config.yaml
num_hidden_layers: 13
router_score: "softmax"
normalize_top_k: true
balance_loss: 0.00396
lr_router: 0.000844
head_dim: 128
norm_eps: 1e-06
init: "trunc"
init_std_up: 0.0222
learning_rate: 0.00238
lr_mult_up: 1.0
beta1: 0.95
schedule: "wsd"
batch_tokens: 65536
dataset: "wikipedia_en"
Below are experts of layer 4 (counted from 0) of a mixture-of-experts language model. Rows are named router (the router's row for the expert), up (a neuron's input weights, with its number) and show model dimensions 192-255. Each number is 200 + 20 x the weight over its row's rms, rounded and kept within 0 to 999.
Before each expert's rows: "mostly gets" lists some tokens that are sent to it at least half of the time. This comes from a sample of Wikipedia text that the model never trained on.

# expert 1
mostly gets: " American", " 2011", " 2015", " States", " 2019", " 2017"
router,189,193,201,213,195,225,203,177,180,209,177,178,205,193,243,184,174,226,207,221,202,204,228,219,225,231,218,164,192,194,226,167,215,185,197,234,198,175,181,231,221,213,231,207,188,210,206,211,209,212,228,224,206,229,213,170,184,186,213,221,192,201,168,184
up0,164,217,217,212,189,206,189,198,201,192,180,238,186,217,182,207,172,203,198,240,186,180,151,190,212,170,172,227,195,202,168,177,188,196,212,203,206,183,196,199,195,207,195,204,193,205,194,187,200,211,208,216,243,226,228,177,217,179,194,214,189,182,220,161
up1,174,204,175,227,213,226,181,203,187,200,177,208,185,224,199,204,217,198,194,189,230,211,236,184,239,221,219,193,192,213,208,222,199,229,207,203,173,174,216,194,187,198,243,186,228,222,181,214,217,204,218,208,169,167,182,258,202,191,191,159,201,196,212,136
up2,221,188,240,185,191,201,157,201,243,218,180,207,209,205,181,163,196,219,189,139,186,161,195,242,218,213,202,181,175,213,185,184,204,203,231,197,223,179,213,209,167,219,225,258,205,185,248,192,191,199,204,232,204,208,232,205,167,198,181,173,203,200,227,192
up3,223,212,189,196,188,194,229,208,179,200,257,221,219,209,194,190,189,174,196,153,177,168,168,201,175,198,192,178,183,217,218,184,190,186,200,216,191,183,186,197,177,201,193,188,190,156,210,200,217,195,208,176,195,193,203,191,219,171,238,178,206,193,177,191
up4,209,192,221,224,193,172,195,212,245,213,160,247,220,183,208,180,205,185,202,234,191,227,193,224,193,230,185,193,214,188,207,193,197,199,189,203,244,199,181,224,189,206,199,208,179,229,221,193,222,198,212,202,202,203,216,227,207,173,185,204,214,205,196,219
up5,207,179,205,214,209,208,190,196,180,187,191,199,189,198,207,190,189,207,195,182,219,187,206,227,211,231,214,182,190,211,204,204,190,212,199,216,182,148,193,194,203,231,195,165,166,171,206,166,221,200,208,199,175,189,176,176,214,192,238,210,160,222,197,196
up6,190,194,185,205,227,189,193,195,158,203,197,211,219,220,189,206,198,188,204,196,203,208,202,246,205,192,210,214,207,204,243,210,201,214,208,163,197,205,165,221,221,179,221,195,183,188,258,181,223,210,201,205,231,186,189,200,184,222,190,175,212,216,174,201
up7,227,194,228,171,197,203,161,168,203,211,202,151,216,229,212,189,202,212,207,215,188,205,190,178,190,190,209,204,189,236,234,204,235,205,165,201,171,211,177,213,194,158,182,184,183,204,188,198,175,194,201,203,237,181,182,166,234,219,211,194,194,185,210,192
up8,209,235,203,165,191,206,205,227,188,170,185,233,199,215,212,191,182,179,221,196,217,202,200,193,189,203,168,182,194,190,140,212,214,192,186,213,195,191,197,190,213,158,193,194,207,196,235,207,228,245,214,202,197,198,172,184,215,200,230,198,204,207,208,207
up9,199,205,183,212,251,196,180,181,167,208,170,197,178,155,199,189,179,199,206,230,185,212,219,219,225,168,237,208,209,176,198,193,177,218,188,206,171,208,238,220,201,210,196,208,184,194,206,193,186,197,176,197,174,194,180,217,214,213,183,222,207,224,169,227
up10,202,201,231,219,220,198,238,194,196,228,178,204,191,200,223,248,179,213,216,176,189,181,177,239,206,218,181,196,179,175,195,208,193,188,196,161,208,220,192,216,177,207,223,166,196,200,197,215,201,205,196,179,213,217,199,203,184,219,177,201,206,209,211,227
up11,192,224,198,205,220,202,206,205,187,208,172,201,192,151,199,202,200,170,204,189,179,159,199,191,187,192,216,242,223,198,214,201,190,222,221,224,167,194,258,170,200,236,183,217,181,194,212,222,208,195,186,216,229,204,193,170,198,183,205,193,238,203,179,230
up12,199,224,172,193,228,218,222,198,180,212,157,158,190,195,207,193,199,224,197,193,213,206,189,183,227,222,191,194,195,199,208,182,190,175,179,191,139,165,216,182,220,193,175,225,153,195,167,188,197,176,214,184,205,190,190,206,202,228,214,196,251,220,220,192
up13,196,210,225,168,165,214,229,218,217,201,234,182,186,217,187,176,180,203,199,203,206,188,213,210,205,189,182,192,205,200,221,166,248,200,184,224,229,183,180,196,219,211,189,178,207,161,207,196,222,213,182,238,215,226,199,198,202,204,210,210,166,191,211,202
up14,223,178,188,177,213,233,188,217,208,186,175,195,209,194,177,201,153,156,203,164,193,210,186,219,177,198,214,206,232,192,207,197,211,190,183,193,179,193,234,171,195,198,205,240,130,207,193,217,196,183,185,172,187,215,208,193,237,220,210,217,220,210,218,201
up15,166,213,252,201,196,226,201,196,186,242,178,171,173,220,210,213,209,170,203,167,180,200,199,169,235,201,180,197,207,193,209,225,193,198,230,203,178,196,192,173,237,228,209,176,196,207,197,179,215,184,191,201,173,240,152,215,211,181,189,207,177,192,163,186
up16,184,165,178,197,202,198,187,225,208,174,199,203,188,148,201,238,192,204,211,228,224,159,167,195,183,200,205,184,190,201,190,191,202,197,200,190,226,212,198,184,217,221,207,214,203,224,152,193,210,204,192,200,178,208,210,163,205,192,187,163,219,190,214,218
up17,234,202,222,200,191,205,209,173,234,251,210,199,208,197,206,208,184,187,206,202,210,215,223,167,209,210,215,190,221,217,197,202,173,204,210,201,195,224,196,195,203,228,173,196,179,215,200,175,220,194,170,197,186,231,201,207,211,227,182,207,220,171,258,195
up18,211,164,203,185,211,218,194,150,175,205,204,207,190,184,214,193,201,197,231,199,183,238,217,225,168,183,155,218,220,215,205,237,209,177,176,220,208,178,185,204,187,168,214,216,189,235,165,222,199,170,221,191,224,201,160,206,243,215,199,197,205,222,203,179
up19,188,213,248,240,211,192,193,207,230,212,179,192,210,203,211,211,220,170,197,211,209,237,197,197,210,178,217,201,187,180,215,213,193,220,178,232,189,169,162,231,167,169,189,168,223,188,204,209,181,192,207,218,187,212,178,181,181,218,205,170,181,190,205,186
up20,212,217,207,208,194,194,188,219,193,211,188,180,228,240,190,208,181,217,221,178,216,202,178,164,252,173,199,209,194,208,172,205,212,196,209,194,215,210,197,182,226,188,220,206,201,199,203,193,171,194,189,189,201,179,233,183,188,178,182,187,196,194,204,204
up21,200,191,216,220,221,227,231,217,207,214,230,184,229,202,180,211,193,201,226,216,201,236,207,213,205,204,170,186,222,182,196,180,174,184,191,195,204,194,216,222,195,162,207,241,179,180,196,149,215,213,202,220,223,177,231,193,199,183,197,204,175,221,204,221
up22,208,159,219,205,207,180,204,222,169,215,210,214,184,174,204,195,162,201,172,249,174,201,215,207,211,213,196,175,199,198,260,228,198,197,231,207,188,160,242,210,214,202,190,219,196,190,194,193,202,216,220,214,214,202,149,210,192,183,200,209,209,183,177,214
up23,220,202,193,195,174,190,218,195,216,225,219,206,190,189,208,184,200,200,221,188,231,217,213,231,224,204,213,153,218,186,207,216,172,221,177,249,181,184,193,219,226,221,248,195,222,188,206,193,229,166,198,208,186,214,178,197,192,177,223,187,189,217,155,203
up24,174,207,162,214,207,206,226,195,219,222,205,223,170,162,193,202,178,204,222,158,203,243,213,227,192,205,178,206,200,201,198,204,245,191,194,209,177,209,224,185,219,198,204,211,205,197,193,213,206,216,183,194,181,158,179,215,211,196,189,244,192,196,175,200
up25,207,224,203,196,230,229,198,185,212,213,190,171,191,234,185,189,163,177,209,230,182,204,186,215,171,181,219,218,213,225,214,209,176,171,162,209,193,251,177,207,219,207,189,196,184,177,185,178,197,192,230,204,215,187,189,194,187,212,254,157,189,213,218,160
up26,213,209,172,173,209,199,212,204,197,187,166,191,183,198,180,195,210,165,234,198,161,233,220,188,194,213,217,179,207,201,183,213,166,192,246,201,197,219,215,207,202,189,170,184,202,208,168,207,204,208,225,168,203,216,199,198,199,202,193,209,179,185,169,163
up27,206,195,195,182,158,204,178,210,208,227,191,198,193,204,229,154,173,181,201,222,196,198,193,220,228,221,224,194,212,173,203,179,212,185,182,179,244,229,214,247,218,160,219,189,230,202,208,207,199,181,221,184,197,210,234,187,229,173,195,207,222,188,187,192
up28,175,201,201,153,204,219,174,211,196,229,207,191,184,174,225,213,200,238,211,224,233,206,174,170,174,195,171,204,191,183,174,197,201,212,220,214,212,208,232,207,196,204,194,212,168,225,213,209,211,210,220,141,139,183,176,196,219,227,177,213,186,192,191,205
up29,206,194,187,182,215,205,201,192,190,229,199,176,207,231,214,222,183,161,206,203,234,185,186,194,165,206,187,186,229,210,164,227,165,195,187,196,160,196,264,178,165,198,186,166,211,222,159,209,223,176,240,220,219,231,198,244,218,197,214,226,206,205,188,173
up30,228,239,224,206,174,216,218,192,225,204,187,194,174,171,216,224,242,244,171,211,246,216,199,207,170,229,208,166,189,197,210,190,230,208,201,208,183,189,225,207,179,194,201,171,215,195,219,186,223,208,236,190,195,218,167,182,150,190,205,202,191,179,196,168
up31,199,182,237,206,191,204,227,226,192,199,182,206,179,172,205,196,157,225,164,210,198,180,205,170,192,215,198,172,189,204,193,226,218,212,174,229,215,192,213,196,180,192,238,222,198,206,210,196,218,228,184,213,187,192,213,191,207,196,186,208,164,206,228,219
up32,204,226,176,202,196,188,192,191,177,201,179,183,192,169,222,180,220,195,182,198,202,190,204,235,188,241,208,163,233,201,188,204,165,222,191,187,172,197,209,192,207,207,202,194,182,234,183,216,205,215,190,184,188,205,164,219,205,204,178,205,187,219,202,185
up33,192,170,189,177,150,209,202,183,199,213,169,197,178,207,202,207,144,217,263,225,210,201,250,230,204,213,200,168,192,180,206,211,214,197,174,211,193,213,180,196,184,228,228,230,229,161,201,210,208,196,174,197,202,241,207,200,206,195,182,221,219,219,195,211
up34,215,191,179,181,205,203,213,208,226,200,186,184,190,214,175,214,235,191,195,191,192,211,199,203,189,197,194,239,205,214,237,226,185,192,242,197,191,234,220,143,205,205,208,196,165,236,208,209,204,214,181,185,186,217,210,188,207,194,218,185,218,191,213,192
up35,209,220,208,204,181,219,219,214,197,229,172,209,207,158,182,179,190,225,214,206,218,194,171,191,187,206,234,217,208,203,211,170,207,193,170,245,260,156,212,180,195,226,162,206,157,169,170,194,196,187,192,217,214,209,211,182,190,212,221,187,194,200,184,195
up36,180,217,219,191,187,173,213,190,177,177,171,230,179,217,221,207,159,212,235,212,189,183,158,215,204,222,223,227,176,197,151,214,172,206,207,223,185,164,205,209,187,150,211,206,189,203,195,158,198,186,185,234,214,207,207,179,187,233,171,203,185,196,185,213
up37,194,197,183,184,190,227,184,203,239,196,192,199,198,162,173,200,178,163,182,166,199,221,176,212,196,231,220,232,208,171,214,235,176,191,194,176,186,183,219,196,180,199,224,208,202,226,230,196,201,227,206,163,189,149,212,193,206,219,199,206,210,247,223,196
up38,218,222,152,196,189,212,167,236,152,197,203,246,180,167,214,172,189,176,210,216,218,183,238,215,206,172,196,177,216,183,199,187,228,212,195,220,193,164,255,202,205,232,195,204,205,186,202,195,189,192,209,194,213,166,192,180,253,248,196,239,195,218,170,195
up39,155,194,204,202,188,191,189,207,235,225,187,215,213,256,194,216,163,216,208,194,169,185,177,207,205,200,225,192,194,210,228,217,219,200,209,215,240,195,219,201,241,215,189,235,238,167,182,192,195,191,175,207,226,194,253,222,176,201,179,206,199,162,164,203
up40,185,201,193,234,215,199,197,209,200,197,149,211,181,215,217,215,161,175,202,206,191,218,198,204,194,197,213,164,176,166,210,202,184,201,223,195,228,191,209,199,201,233,194,204,173,191,163,192,196,206,202,191,183,199,186,203,210,207,217,157,201,204,176,237
up41,176,205,206,201,220,205,223,213,210,215,179,203,206,239,198,213,210,191,252,245,201,224,177,214,196,195,167,241,166,192,207,211,192,174,185,193,220,194,187,226,177,193,220,173,186,206,206,186,182,184,194,234,171,210,221,159,193,138,199,212,207,219,219,200
up42,186,213,209,197,196,205,213,185,215,203,172,216,196,204,163,183,202,215,195,166,196,240,175,214,190,191,208,181,183,197,176,207,201,196,172,223,198,165,200,230,209,157,241,208,210,190,222,209,162,197,186,187,246,198,214,201,161,166,178,177,182,172,188,200
up43,188,182,237,194,159,215,160,204,226,178,212,230,213,222,194,238,218,153,200,197,230,205,182,185,197,234,193,215,161,213,217,218,186,190,176,188,230,181,209,216,203,146,229,173,217,186,231,209,184,233,188,219,214,226,174,168,140,222,187,203,192,193,197,199
up44,189,205,198,165,159,202,199,204,190,213,230,230,161,166,197,203,156,156,189,174,207,153,202,233,211,185,185,198,229,200,253,202,200,216,203,195,197,201,231,192,230,209,218,218,234,232,170,203,195,211,212,186,184,191,221,189,236,234,186,221,206,198,212,186
up45,150,191,184,194,198,186,204,210,218,199,207,196,220,204,234,196,178,193,223,191,225,200,247,147,175,188,199,227,183,217,213,186,197,206,233,184,164,200,172,186,184,217,173,211,238,204,197,194,192,196,184,222,187,222,191,240,202,201,181,170,206,202,234,198
up46,209,232,163,209,204,218,226,167,191,217,216,174,200,195,172,224,216,196,218,182,169,202,208,222,202,193,193,175,196,214,161,203,196,202,211,187,183,210,180,197,151,237,222,220,183,227,177,156,183,169,200,204,196,197,174,248,215,195,188,195,204,231,208,209
up47,207,172,167,174,244,213,218,224,207,227,185,201,194,192,217,213,197,197,194,188,227,214,227,219,227,200,206,213,229,202,222,141,145,185,209,159,184,207,184,216,222,190,219,197,203,232,170,191,207,188,206,194,184,227,210,183,206,195,217,191,223,179,173,184
up48,186,200,191,171,191,232,183,199,194,212,163,214,202,162,224,201,197,191,230,199,188,235,176,204,208,218,213,197,200,161,208,178,213,185,195,196,207,164,219,181,199,216,178,184,198,208,188,175,177,202,194,171,204,206,179,218,189,211,207,230,162,190,233,190
up49,191,216,199,198,229,184,207,228,236,205,170,207,237,220,239,223,194,211,215,172,176,196,189,209,188,194,228,164,203,205,196,194,230,211,213,180,179,211,218,243,224,189,206,233,214,191,204,219,206,201,215,192,185,182,215,204,207,220,198,222,238,163,221,202
up50,227,205,224,179,221,147,197,202,186,192,236,209,185,194,238,199,178,197,193,205,195,217,196,155,197,196,208,184,203,223,221,168,195,220,203,176,203,231,200,163,223,184,166,205,219,202,184,159,207,213,225,157,165,193,218,217,209,188,219,208,196,172,195,195